Weights of a small mixture-of-experts language model, trained from scratch on English Wikipedia: 4 picks a token, 610M tokens.
Below are experts of layer 9 (counted from 0) of a mixture-of-experts language model. Rows are named router (the router's row for the expert), up (a neuron's input weights, with its number), down (a neuron's output weights, with its number) and show model dimensions 64-127. Each number is 128 + 24 x the weight over its row's rms, rounded and kept within 0 to 255. Numbers have three digits each.
After each expert's rows: "gets" lists some tokens that make up at least twice as much of what it gets as of all text; "comes before" lists some tokens at least twice as common just after its tokens as in all text. This comes from a sample of Wikipedia text that the model never trained on. Tokens count by the router's weight.

# expert 138
router:143154065136085138120115120108108102170136130150120136151128123125115118143119120081120130122109152130110127138133151148146122140066152117138176146113147101140120155139134156124153140097101119
up0:132179086121126200126105163100120116113150095129148093131108129127154129158147110147132128119108155146114130137134086149121098149119127086111140144119154146123075142118163080107152128122113130
down0:168075100140117094145143126154124117124168150133100104117113128141154211089167128140150173136137120123144121115155122164122099092135109128113115105165128155131155148096112180135151137190134126
up1:133129144122131105114111093143114126124127126107127090170162133083133154081164133106171097137141198114135148154105146119118127100100170159136122145145168072152139167143128112109125126146094110
down1:101158117070131131107107172071110080133142103107105122141137120106135136116132103109127127173172125141110121087173120091130137104107104142118108154169118131139146143102108141084136094171157125
gets: " was", " is", " be", " were", " are", " been"
comes before: " a", " been", " also", " not", " the", " an"

# expert 27
router:153162079165111130173131102103141115149142141143139129147119114086104116153108148109106110161120150126105159178161139163123087117136144129159129179072122113101111132112137129163158153100102126
up0:165134127150141151149131126095142124105152114180135136143105128148097129146134189119118186131092123123116120098131154127147118120137145122107116150101148122141109144133124136114109077086100126
down0:136124129137103139149103111140117107138158128140171110131136141122131145189169144108151164140143129085169138119108125160122093185118115155151084163088070163118077111123127111132148109103123126
up1:145133104127111137102147108144129091121108113136135170149094157176159130213154177149114086103165129135165085159149109111103109105125103123098108117137120131133138152152138120109108117092147121
down1:162133133170153156124151144144111126074077175157135115090136085130104116134156149113106116071123122092133126107141117112117119091130093128148116126112087096128177151124127094118179139099131113
gets: "er", "ter", "ay", "en", "ill", "an"
comes before: " |", ",", "a", " (", "er", "\n"

# expert 1
router:130124105131130138142107101101121105151138122114083166135099135116108115151134101105096131195139149117113135155131153175144127104101163103128159154096155121123097110132142149154162137104108114
up8:128173118162139104124124123149125154125150097124101130165116111097109154176089108111103111128115127087102122121135121111176119085132142171106109131113142130148121154125152118144154167146134141
down8:149126132111121079130147162156127137160132144153119113145128166142127159117155117160103132149101134145133102147130083167188124076152142099110133086142128142149114094104118132147156130145139099
up9:141156100123140143134169084127110116093135097178124148193098125116113164144137157119113117143120147121107141107153100104151136104112166116168114169115154124126117126149106127142120131096102142
down9:145162124123114152152131140144119084148106107137077156121127109103110149152152109128147124127156127125140139152162169169125117148107157144111166157102145074153112090155058141162148165150127137
gets: "ion", "ation", "ing", "et", "ment", "ure"
comes before: " of", ",", " and", ".", " in", " to"

# expert 76
router:138151101142080140141126101143117122139144120148082136138140141109115122131101098132141112133090136103141142143143137168162139111085154102129137146087157130173073142134149157166152149121111077
up0:137121146153113128107125120105128131168081077132104126122142145128126122151134126122131142152132119145106172137129134068150147083082176140113135147143202136151109148142110138121131155130120120
down0:140070105151125140109094121152149130105141104100078129125141115183134132161094106179113135170177133130127097144106120107160093140161110146096185144139117121152164165173076125119137180104118149
up1:146159120143124126129113132093118072175097126186118148119089147097103126157116116154110113136123125123123099139123142148127111145109163121140155115129141134151099101130139116163164109104148094
down1:137067160123120110064115145159079135105090111148096087112129114149107129170133140131110111138123098137076157110112159119122134148160187108139181101116123160134168112115088125124129106126122092
gets: " |\n", " as", ":", " |", ")", "),"
comes before: "|", " ", " a", "|---|---|---|---", " P", " well"

# expert 96
router:169149094130101167156111126128134101169158103145106155124110100132101120127099156086120134140119134114114133149160156174152133102108149132178168157101160096168104172126139135169156141130104107
up0:136103098121158117103150138109117178186121089148115120164119143110155136144137120097142135128151119122134157135148111136146121168121150124107138090101163129107068194133079108123144135114134125
down0:160108156111158139111145137121068126136143104078141132155120150121105106112097165125107102126160093116124153139083157139118121124202127121176146132192118156147120128112095118143115165147136173
up1:099123121142151124140140104114099147179189113165100113136136139118163153135130129121107156179110121149111152116149129137120109138129137137110091131110096105130117104175119135134140184093133086
down1:160155148138114178122134161143132152130127119086056117081119077095150175115126108122116118124120098096146133137143132149123112128122133112169142109109151123132118090131119124147127157085144130
gets: ":", " by", ",", " of", " inter", " as"
comes before: " the", " M", " S", " B", " D", " R"

# expert 55
router:133147100150100193150106095116109121137142130153118151165101130123101112145135110114121111173124127113127154146139112146150115120125163125165161143094158128129094118142119128152152150090130102
up8:126124132117147111130135122108134129152170141110143151133125106113129105112125114077188140098174114130087132131138146124169112162100152107115187132126080129144106131117127129115127128134104110
down8:111117122097115132141091149124142079107132146105143119143143111093143138157103076153155179109106148138148148102100143110119159133120156112146138091142114092127122147109149103076120099075159066
up9:105116086186147174163115107117078114147165131120133111124135134120123119097122109148129124161136144114137134135140128174096103102131175138054100097129115107196134117185096099157138125149119098
down9:164141115147096097130121175105141105115098178144149103147115133138117097111107189109153142116130121093112120143113099138149189141152097093097101150153095123112126076105086127131146120098111164
gets: "ation", "ity", "ate", "ion", "age", "osition"
comes before: " of", ":", " |", " in", " |\n", " for"

# expert 100
router:180142137129115158166091124087128115155137087118137187160095122141103110114114132138139090138097145085102148178143140138127119104107133137170164148092143095132114149159145102146130156114074125
up0:150168126087120141148152133110104145103113134138079079169101167100077109119131196133091146116101118105094116160150162132135108164136108107146134135099203095170120119124106153149117113123158101
down0:114121161082148116144137134162130112083103113132132126141136151135120138141108115138173169159152069105127111137118145147091111090095141097127068136104148137149100122118109136132119090148146160
up1:173161121149152170147138142092113101139130188124088115161096132111135119132140122167143121163084114144137117113097146193113106176125108093116119185140135125149081156110090119140137150095094135
down1:106148139096120106128119175116146160128132086107077095129093140181124169092123141135157137145136131112103135155132104135100211124111113164152131094171094128153135162107098105112112129130156149
gets: " of", " the", " in", " by", " de", " for"
comes before: " the", " M", " S", " B", " C", " T"

# expert 89
router:141152125121120147127122117137136124174148089136125136191115113124096118137145128135137100172130121122108169139141131145137098088096158122119155158074151098120111158114165130137179165126127100
up0:187171105121095126114144126167119105108142118136098185144104111128123131115112115137142156199101109122121117168157111128154123116147182109137144147129128141154096134102176129135148127070116098
down0:134148114102086152129172133147162125098122098089153142142145111148149129124112104130138095142121108147096109136122179152146139123120131152150112146142099107101142158099103103097135144165096109
up1:111125116118143122151106138130128114105124105107138137131143116095143117100141104172118152114131132102077133145152174164186114121146158148091099172134130105134085145160152133156102192142094129
down1:134130171077128137158127129158092135129158127105095131130165102111152096150152141181115113082104136111137134152152124116123138136101134137132113118179155154071118121143099130125125094118105060
gets: " |", ";", "v", "r", "L", "oup"
comes before: " ", "ia", " L", " A", "P", "L"

# expert 125
router:137159092152113173138107115112103118154160121173109164143104118136092102134109128088121124174111179128111155147158144155156115097124127118131155148106143130149130116149164162135146147108112121
up0:137141117106144148135135133125198148160121135130150143082140101122134107137168153089102097093142094095103114201157156133158133123124137129162135129126133141147135103136149106129132122135148132
down0:125122138108129132159104142117099107106122139140137126140135115116152136142144148138131141127143082104135178162125135132097105102137098118148176162119125171125162121127158124108134151089120073
up1:121121087148108138119143134078132134113125134181169125111079075119148149134115161147133133111136164115116110177165120083132122179105144110147165134119117146150115101108101123117124135164120106
down1:146092144119118137123086149130132150131139131136170119148091152140102156138134138151124147147108139048095118105132135176190102103109158131106124168153076170085127102094133146125148144152110151
gets: "s", " film", "es", "ame", " album", " game"
comes before: " of", ",", " was", ".", " to", " in"

# expert 88
router:143157101145089152158104112111096099125139121160096148128103123108080123154105133104118092144106135090102147157152163137160108102085134148153150137121155092120117173137182122157143164117075107
up0:127111081123140202147111124071170108171144132155101131124142127134110143147160126120092162121133146103130147160140102156163106081111123124114183127114126108130125116108125117133145110119144110
down0:142114100170123157155126116096161073136145129126123118162167070097119130142130139125106156154120140169124136124111114123146114102146112096145131144176128165150155129112157099091155127150137111
up1:168161107157099111127144108163119150103136142098114140123093126129113133136114154138144129158120118076113114126131121103168109162115108118114108131121150059125105155154172104153126120072113149
down1:139146181158102124131088097162092137161155133124143093113182094102129133139139095098140137103083131086116115105112119125127122107117108133152149156148105099146136105128142112143130139120147129
gets: " in", " at", " of", " from", " on", " for"
comes before: " the", " ", " a", " his", " B", " M"

# expert 148
router:134146133128103141149126116114121131133127151149120134148085123127109108150094144099105101146075146101117160148124135154150108105110133152142131172050149120139123147133171123135161129087131098
up0:133139136113109165123089111167132136158167082136141129165132118105101135179092121144137102106132114158124130128147143071075114149103168112117149166126112127165113126137112150156117134136117092
down0:162120096128134128103109136078115116136147113153140131134140136102133092112117133123145123162150151108125127088115145150161133113121120094103137089168140114138091149156096117103143158117149146
up1:126143162120130174106132144141131113172150139103114141106179139176106090115136146110139187141127155101096119092139160162154134122114125111143142073089125147131146155126147090088152115149156157
down1:115175146146142122082152129120125112120112119111166137133147094125146143119165146098113176111141164104115121131137165120129128141129117135114160117112094116161114077072121130138168172122081137
gets: ")", "\"", "a", "ia", "us", "i"
comes before: " =\n\n", " (", "\n", " is", "\n\n", " |"

# expert 43
router:124134099148122172157136119134125110145157122140098136139110130099105106133114153096114113134080131105111152141140126158134116104128125113164101142089142118153122127140178135141150159091110099
up0:154111080118102102121132130127100123124157109095160136127129095112144085145142095121166097140177126079124170121146150134157135181123138076184128133142114079081156144123079122124124101115131156
down0:155168108144165124146137150102152122090085101111140138094112118173121164101151118135105106133085107146082142109092102143126121155117104174123134121120147114182101132135135105143118118102098112
up1:131095133107092118137102097112142122133123137149076151137126080112148085118130128111125180156130116115154153116142147122138133076106155142109124119126156170087130153122075148150131154143104156
down1:190107175141136111148116154104106139112136134135124079113140138150101114177131133076148117096144112126113097145120112124149133144115162123163146140064109164152112146131128146136115117144155116
gets: ")", "}", "1", "C", "2", "I"
comes before: " |", ",", " (", "\n", " and", " was"

# expert 59
router:131160115148094127150140130147124086133126080147098123128101120108085090159119140081122117135118137106119138137138142153139123094137123106137138144085178093118096144157175115166134168116104129
up0:193170145149072113118140120130098131128130156122118183110159086170128111128130148109139129147103156133073108127122155141133141081090110116111123151133113113151131119065112149143124138144138154
down0:125093139091151188152111142143132114121094126142111094103096156134151127105134088117163099108164157132131158146116177132119113130136160129142125146165130128154135135132129121130132128091108131
up1:128138135119100113129141132123115085147163093123094179123100139159099107118102159148110128134121165093133107137131153110190127164089136119106124155106157163122080100097144113122184156150127163
down1:093125135115209148122133132107098141056101134093119155141154116132153129163136169123162102115129148123124166158097105117132117132143105148124152121111129160149138096129135136140146167111116114
gets: ",", " |\n", " States", "ia", ";", "a"
comes before: ",", "\n", "|", "',", " |", ";"

# expert 33
router:157147106138130137162152101110126097150131117127112157163110112094094135142092147101136128141115129089106151140156156129154147096132172108138158149062147133137112150129161125166142173117102138
up0:071140160158116102126121151133096135154130134151099139116107068075121103127134133093130129129122115131125146143157174131189124097117131108142148160084143136132136111148131119119160164100072123
down0:153131168107160133101084157130153124102102154127119117165181124078110111123120107079104116093108110163144123149161116138090108160092084106146123135124165108140143146141127095150152139134123157
up1:125153153196137161111111134088113137133150160117090116143134095138144101124135159132110105114105142122156158143166122223130117138128082114168111155095163103137096145129151147125156117159126134
down1:157139103137115160155160158071142110105139110107137147158134127096058176138148137108112119138136114082123147162141157134136097123097146094083146142102100104177119115144135148111162147139114129
gets: "a", "ie", "an", "i", "in", "o"
comes before: " B", " K", " M", " H", " R", " G"

# expert 159
router:133122126126095140180138077104125111159155121129118145130093101075117118147073134112119122158131151089122134158138130130153121122089152136128166137111167128139143178136162176121138136124091084
up0:133139134138129123125155139133165106142125092128168145130102096106098135126102129142113136108124154146138130101115178158134128083126118105150105127133139123112122115118148124144122160131109114
down0:132129129115159098171123094130113159085118117126098075130127142112107151147153067122115105112118121135132118135154153121091154123144143131145105100204156121114084140103160132154084125072185166
up1:145132119135127165132111111104113100092146097156112127127094155135097097149129065167126070163136111179129135162155122134133135088128149137148140128133161114085127150110129165133112105119122140
down1:091097170128102113151154082128147149135131173090117138125124143148139124147131128117120133171136154078156145135164172118151117133133088137123122119127079091089147121168075157127089131129138109
gets: " the", " to", " as", "ro", " a", " of"
comes before: " the", " a", " an", " first", " by", "ke"

# expert 163
router:146155119154096151144144103131131119153163125141123131158119122117085098160086152112108154145096142111130145164152109161131124118111146096138123158072126142163099108156137129129151131082113089
up0:128110152134106096145129088119136148119125137177125125148107135104109113087124127153126130149144120079130092123160103146156089120138176109143131165129127124174148126174135168143123127121131131
down0:159134094125124136098131136150159096128177127074140145144112129142170120111083090137136128138168110099103090129150150141090117128138096174106134112147129145134154139096138140129135124158101142
up1:131088118182152144115127119087139116145084074147142120173127072130088107117107099155118122119187151103133118132116141125141138150094158097128162140145120145169107170098121136132105125177143130
down1:125116125138126123119148145133123107138121094135136136117085140089136137125109105162153185123131118151129150127116150127160131100137136110115186124144162159116089136146128153090084143140148153
gets: "\"", " |", ")", "|", "s", "-"
comes before: " |", " (", ";", ":", " |\n", " T"

# expert 9
router:142161090132090161145126123095108119173136070145136177169103112106099094138110121114111135127104155124129128149146138143155106095093143108157122149054171102139124146149162131157146153149084111
up0:152154092144152123156107110141129116153155135149095156103102142121117160119120162085171097151089114073132134128151163169127103118112127104105118163156147118108125132136156128141156141114136114
down0:132132116117150131114118155122112124151118126133119079146107119134108081110110121129135104140143126176153154072130158129123097114113131158127130169119134101101106150088144123142104164165142095
up1:143159085172107173145127119068140105165164138148104153130090093124083112162113132113123144143115153104127130125150156142162114059132123149129127152146160108112115113102115141167159140126130108
down1:110184136176136128161090161130159129157134106131092136122087099132121130142126156095094109223161110155112150125123149139123059104160162113150103162119147136112094133126124142125128093112111099
gets: " ", " |", "20", "′", "°", " $"
comes before: " |\n", "0", "20", "1", "10", "19"

# expert 12
router:154156094140090151143090109140099071141116141145105130138089096119106081146102133127150084154111169112098146144153133138138116126112155095158137129120161129158101175152147127161153143103129117
up0:197157103154101148104156123114180104127170120121109143120086145085124117147142120132126135159144130090098142122168126141120107128108141120115139117104130129138115108106131118130126084105128133
down0:133131124147150137132077115161126149090151126113121146141133122154126118195117101119116151180129100171101100094145122137077115102122135141110114148088100111111117108098133149133128122131107097
up1:123110126109134143150136106105150122128146160195087182115075110147142105134133134102118107110116096105169119131090142078154114141112119148163130148129109159157154124104139161132126100101136136
down1:132085103152150128173126148131104135167132125183155132102112110119132074143128171141138145105146133134146115126105137108106130098138103105146116131111113146128154116163124157072139109063109118
gets: ",", " and", "),", " with", " including", " as"
comes before: " and", " but", " the", " which", " including", " a"

# expert 158
router:137147092128143133147146096136110123153152082144087143125122122119079124155091120122119123162118160103099160144152166123175118126109119134137178149085138095141125159173121147151173172137093105
up0:111134180148100095148124146150143137140131139142167107134099095125111117171106150113101135136088163165094130117097122131083143128165101111139097198123131143143146163106115106119119141098133101
down0:097081124121097151138156100089122121121156087092124141129108113109071106142098123126142103084128154082102110132112139118117198104128132127143167115161150095146122151114122136117175133145134170
up1:113159111103131165105105132141130133107103127123134111123127106104148155096107125147133147125153135107145097157093121160085137122109151100161119158113163112126116153127114136098175153121121097
down1:132127101136120122154106110131146130142105162131113078161113104162167132132131144155134126129096140134145131093100117163144113113103119152120118109133118114113162078122144133156101118114164089
gets: "\n", " |\n", " ", ".\n", ")\n", " F"
comes before: "|", " |", "-", "F", "N", "R"

# expert 129
router:159132111131121153146114087086131124146148103143107163183108109127109115145133117110098087122119165100100146129118113153115110121105132131154128157067137131133126143164163142121176128131097115
up0:147207122185117121148149116126115122130115148127146156153092112080117121143101165093135124159125139098083145127127112150146110095113128174118170178111146121120104119124107146156115158107152154
down0:083134146188148083128100112119119115167130129154150110123140110128127121164123101129133139105189114137138114134141136159141097093152128163128103159095119133120098144107115105114123137120163170
up1:140159108153092122115135078135116118125209087149133167169084061149085131144152155145139101158125159101114105121132117146122100165141149100113115112103133152117115157119149141139172139150138103
down1:108146122136125117093094089179100110134112137149125102078138134138142108129168178162136111150147157129140135116098067101126125107149138119120110110098091123123139154134146122153135129116147165
gets: " ", "at", "0", " It", " —", "az"
comes before: " |", " /", "y", "i", "2", "1"

# expert 187
router:166147078155131139162119118097126125161137113153088155136124120107124093143116115090099118171098148086093158162133150155151105093108161151139153157107140124133095171171159133176125141124109088
up0:160127119123152154174109154101159084158163137164160152118151134137162076126143118063126107113121160105091128184143153143133119108102136116178129145117100111108143167138131141144124151110149151
down0:142117153102149145084143164143145182062139098134118155123155160116105085134130133099136143153147138102123118123185132139160174128114140125106136134128093175140124074126140109113123129100084106
up1:100139136101142198106110119127139100151119147174211116149143136123152140174146135140115129169137168113135125173112137093126112114136151088127131133107141145138123086142130128086144088101158089
down1:094121142095120064149107098105153157070111161130141153149100110140140162137121165142094144113086136094132132142142122115135135128091136111107120127073135132125141133147080103129089140116119156
gets: "er", ",", "or", "ist", "),", "resident"
comes before: " of", " and", " who", ",", "\n", "\n\n"

# expert 144
router:158170092144101177141102082149097119135145099151133127167117117123095121153120149103124118142093155088123154134148166150145121115080135117128141144110163119137145126157126140170123158121100112
up0:104172129140153110138163124130136111145134091138157084161110143131114141161129162139134137143130132168168116147120165106123120106116143117119109159121161143155088114111108135144150123124088090
down0:157124117151073130092101111119107141161103146094129138140093123119131131110120161148148152108119154102116126119143169124168179143124103110159122086154108093094134075128080141149158127112122138
up1:172152135165146163113129097126082134139123145106126113138142129135139127094159116138108115129079133083109132126145133114103123142101171085132081092129150102157156108144110128173118146129127098
down1:136152146110126088096155139106152113114145132120108159159082148126092114129100115141112158149128128116114110147133190159150089136144074135126184111182132138061082132088107099121121125146113152
gets: ".", " The", ".\n\n", ".\"", ").", "\"."
comes before: " The", " In", " He", " This", " It", " However"

# expert 13
router:145141114152096151169087121141139101154144118118121129128126109123110120159087132124105135139130155137101130126126139150160082102110144146137145164090151122127104136153139138162148133124112134
up46:123132120170089166167090157141104112095112103097151122115114156132131095138088152145198112124102154122129130146108158176101131115148139133158113147127149133137157112162113110107134117150129112
down46:130120132126162105145112139143113110130088107107169153116128156145111120122134100145125121124108113139063124159172124147132116139124146156138092144073133109115138064120124134128148157148172114
up47:146154151118154162122134153137113148122122150128125109122119146135127143121154066123152080120129115097152125187111127151093131113109085095145181078123116112123116117105128151130149119161137139
down47:140162133107128168075166107145155156076153091119115127155119144114163115142096144128091124116179141120109153141098139128117146137129122101083126164129143120141104122102134181121096120125133160
gets: "in", "is", "ens", "ess", "os", "ail"
comes before: "ed", "ing", "ion", "ions", "es", "ive"

# expert 74
router:139128112139123166130096118126086107149163118152091161134091086119119119159091133085142130157096170093128129156133134154140134097100148122122137137092139114137095175123117118137148147088118115
up0:142146140143176136102086122077145121145122115153130103124152146104118140102131112108184085115149094080131142120100122093117128124104150117151176144129119142126119124109135134166146132127130103
down0:137091132110164114127107109164118132151122154129095148062126092171121116149128095101097160140132128126092118083097130173134143151094100143147124117099120148195114097102098138111146161124109131
up1:141143148141154107137127127131136155122120135121154141157104123109135091140088128131091096191113137102092130175152114153163154129143132116137124131118138134128105171122124081109122137084120126
down1:128138133128164148112137113122137113129124155113145110102078129154127131117122118127150100135103127149151202145096139132138215137128103090104121126198089124158108162132082101123126122114134109
gets: "\n", ".\n\n", "\n\n", ")\n", "==\n", " =\n\n"
comes before: "-", "==", "The", "===", "In", "="

# expert 58
router:146166103123123135143155129107105097128128130131112166145124121100103121154113124096101098140103150107112131190194145162129088116125127137153136152067146114135131142137131126152133139147106117
up0:127090108148102114162127123137100086152132084147185108153149126092145157168154085142149105139119108084101134145155066126136144109125123112129194129133112102125137131102091093209119130141116130
down0:099142134123178126157136156114093120092088125131137123130129152177117127157127102120104154118129112161118113148135110151151113111136176135143098189097104129109151115174146095130135105140093119
up1:092155102155102117170148134125123103179111121129127110107132129119110104131102085145130106103083160100102167134123167154136151142132133132124129090081140168142167125110115128181141139127134115
down1:101155112126120092106123096128158132104175131122112072132126103153157122138095156147123167119133097144127110153154125155134119098098140150136160115102135107107135147126127138168097130140137149
gets: "ig", "ur", "ag", "or", "é", "ud"
comes before: "g", "an", "a", "in", "r", "i"

# expert 62
router:127154102152112149136106110122115128138148119148118161153103134115097124169090129072123093170087149106081141114130164173142133109097121098121140149078143083110138130145137148153156158156114122
up25:156161133108125178152135143140142105171102162125109122136139106101160131117116122123166102125130138151106128137173142162174107138072144154128113149085123117143121118125177141161150143142108109
down25:123140114122139177133120118125128148164107130126131162150123089129132124129124094121149143111085151150155142148116129161124112118141157193151137157159172158110131103089109100171118130131084118
up26:137117080122109126120092118140109079135128096114146151169138126140129137074119140126144083185152130073103132116130152127142124118096144074136160109114100132163131169158142161170111117120107144
down26:149126143108149113127169144097111127127146131143149150113090122132133098148156162088089145165115152138135154157146126133118134176118137136125144117100128169114140127156135093099127086108125122
gets: " which", ".", " it", " It", " they", " took"
comes before: " was", " is", " |", "|", " The", " be"

# expert 101
router:152158093152095132159115129136095102142140110155106145117134118114095119143128125115133133131111152097085123147144177158134133082130151102140123195080158124120133125166163131159148169106112116
up0:127122096151133099121151090145111107156135131109120110146159117132105109134149182109114130168136100100118092160163113135138104128107162115111133160122123095150090102139138166154141110121135125
down0:130144143119166156159102120100142174094125157112149136141114120127117122157130096134077136113111192126117099109102116113148123124149130151151128100123112133115118098104097174119146170126097095
up1:132188137103086116107113099100083100119114126150132156115154148112140135151117145112168128134132135127186102122102123158149117128140129110138139150132148101137150153132147083176146121112104115
down1:121132131095146112170132157116103104207108095152143081085137124101137108130089141158124167129129129146132090140116150133136100140088148079142117131072112126116197123105127138154099152109147122
gets: ",", " October", ")", " April", " July", " November"
comes before: " ", ",", " and", "|", " he", " but"

# expert 182
router:133129112128104149134136115111124125147164128131116131155126137137116091155135116125112085125109148131109140146156125136121128090129152138130136122068159071125108169141139124138146154156067097
up0:105149126192100123152125140145135129160127102150123129163119142150114103129107136138096105162121143124097113123138131119115121127172132125153103118121090144113074131134098126143147144112114152
down0:148118177094101102102132110112143122121143105103140146147169070144129145147137106095133119087106108165123117146119114132140139124114136184147087133110151085162095136109133158140171127124136130
up1:141097101130075140119115126146145093164129157106171134153113136131118108108114140137120158149131123125111106138124139139102111181098142106130142110096109134152104142129166167215148151135132126
down1:109142098135093125135112158134143169152117151157130141080096099154118129087117121123099141160106144105148109166122128140120127126175173134193130142109121142143157133116118142096119176138131119
gets: " ", " (", "ont", "–", "00", "^{"
comes before: "0", "1", "2", "3", "4", "6"

# expert 110
router:138124100160101187136088148129103109143161124143129167136145136119116102117106109104127125163113162137141123121131129108129066076120163125129124173108143115139122135129137151144170151125116123
up0:106136118144102128087104165111135091128121153109141183120123118136139148142111133101124107162137206143122103157087164113088119146115113124163164152120120118122150146117121130159124141099088156
down0:134132157102076141146097122145102136166082123145117147075123125181120143138103123111125146104160123108107097120099143110144137180036161121135113128127144132140156117110110101119149129140100173
up1:117102093173137193149162103133151137147132130135119154117124111157115091159131124141122141109123165128102182143153091155100148162129166161126115139108112141153108101127129085130133094173113094
down1:149118127140079111131176150148148093118102093130104101111117127131147089140075145083102103155127183108094104166112150132095112144124134126104154124104084119137153148111145129142139145158147100
gets: "ell", " wh", "inn", "arg", "aus", "urn"
comes before: "ing", "er", "ed", "es", "ers", "age"

# expert 118
router:153143080130118155141124121135120140133126086135100141148088146124119124155067150103127109154111128107110151136167157136159098115067140113136160138089134122133127166140174124142130133129089113
up0:120160143109103160109105098101131114125112149100149107161180110106134171137105115111156085118068150147157140129114103120147094137123164144147137162130132130145132137116101146159143173098111103
down0:137143144135179161152097119140132098129135120121099175083134097096140162157179147144152104155134119110109137108095092133100086142129128170154098136110131118141115110145132166146132176107109164
up1:131132133190144098145118130158134130143113118150094130121100090112126156128131182162143138107101099126108149119110140144135139151145138098161108162125136091144151091125137126115160116135114137
down1:155111104126166122122096110095110139136161137127097163186129160122106135152162180155136131127108085146127159158149157147173122169091094098113076125129106130145160084106154124114154126131126136
gets: "-", " |", "|", ".", "a", ":"
comes before: " S", " M", " K", " B", " L", " R"

# expert 85
router:143162100152098173151102101129091126136136134135106175145112113128104084168121160087128128159088163100102132146140122137127125117135146128145143167113148104133125139139181146166127141119082095
up0:120090141121085146119131106131116155184109127113145146128093128132093099087131083202184111140142145152170150165118148104122106135128151094135106165129147120107134118145125099146136109109111108
down0:099127113151088135102104140090138137109138157134136077155106134158144132094146137134121125133156168148155150078111149117127111108126143112121116129150122096129148108117117135136143109098115138
up1:128132112139159109129140090129134122130151104131088093157106118124116119125144105130132115172095106130143135156105144141089088124123142136124115116102153123146106180141147134069152150144133099
down1:133118136134151163092144119151126125115138153140087143140161120165085142151086153132118060120132135143127157143117150114107103122116168188122128117113153127137116128168162124103132175156091111
gets: ",", "\"", "ed", ".", ")", ".\""
comes before: " by", " and", ".\n\n", " in", ",", "."

# expert 127
router:147130091110114138164128114099126108139131134145111135165084105116117138155123132122102114124101150140093162155169121156138066122090144132149160170051150103136128129151173130142164144113092097
up0:149108165131106140151106083139116112111154094116124165166131074100107139124113140077087128172104120139098146156121153129157112120101134124124132164088167101101098135139116123150103122137118125
down0:122138134143061193161141143123121148153111137164145156152103121101114108161111121136150097154121108038132132139161140143137131105087101098144135110125152085135135150132122079125147144088081110
up1:115123129124142144186138131108052086140138105106086147139179137097129057142102163125150127119102140136134156148117158134140131120152130117168138133116141134144113097157119172148162129094143126
down1:149106106119139118119093109122114154103128112121143147136118165150144132153172102135180107104122165135171148147172119185140138109140101146112140136108121117092128136116125143137179135140099137
gets: "z", "k", "d", "j", "y", "b"
comes before: "a", "e", "b", "k", "z", "o"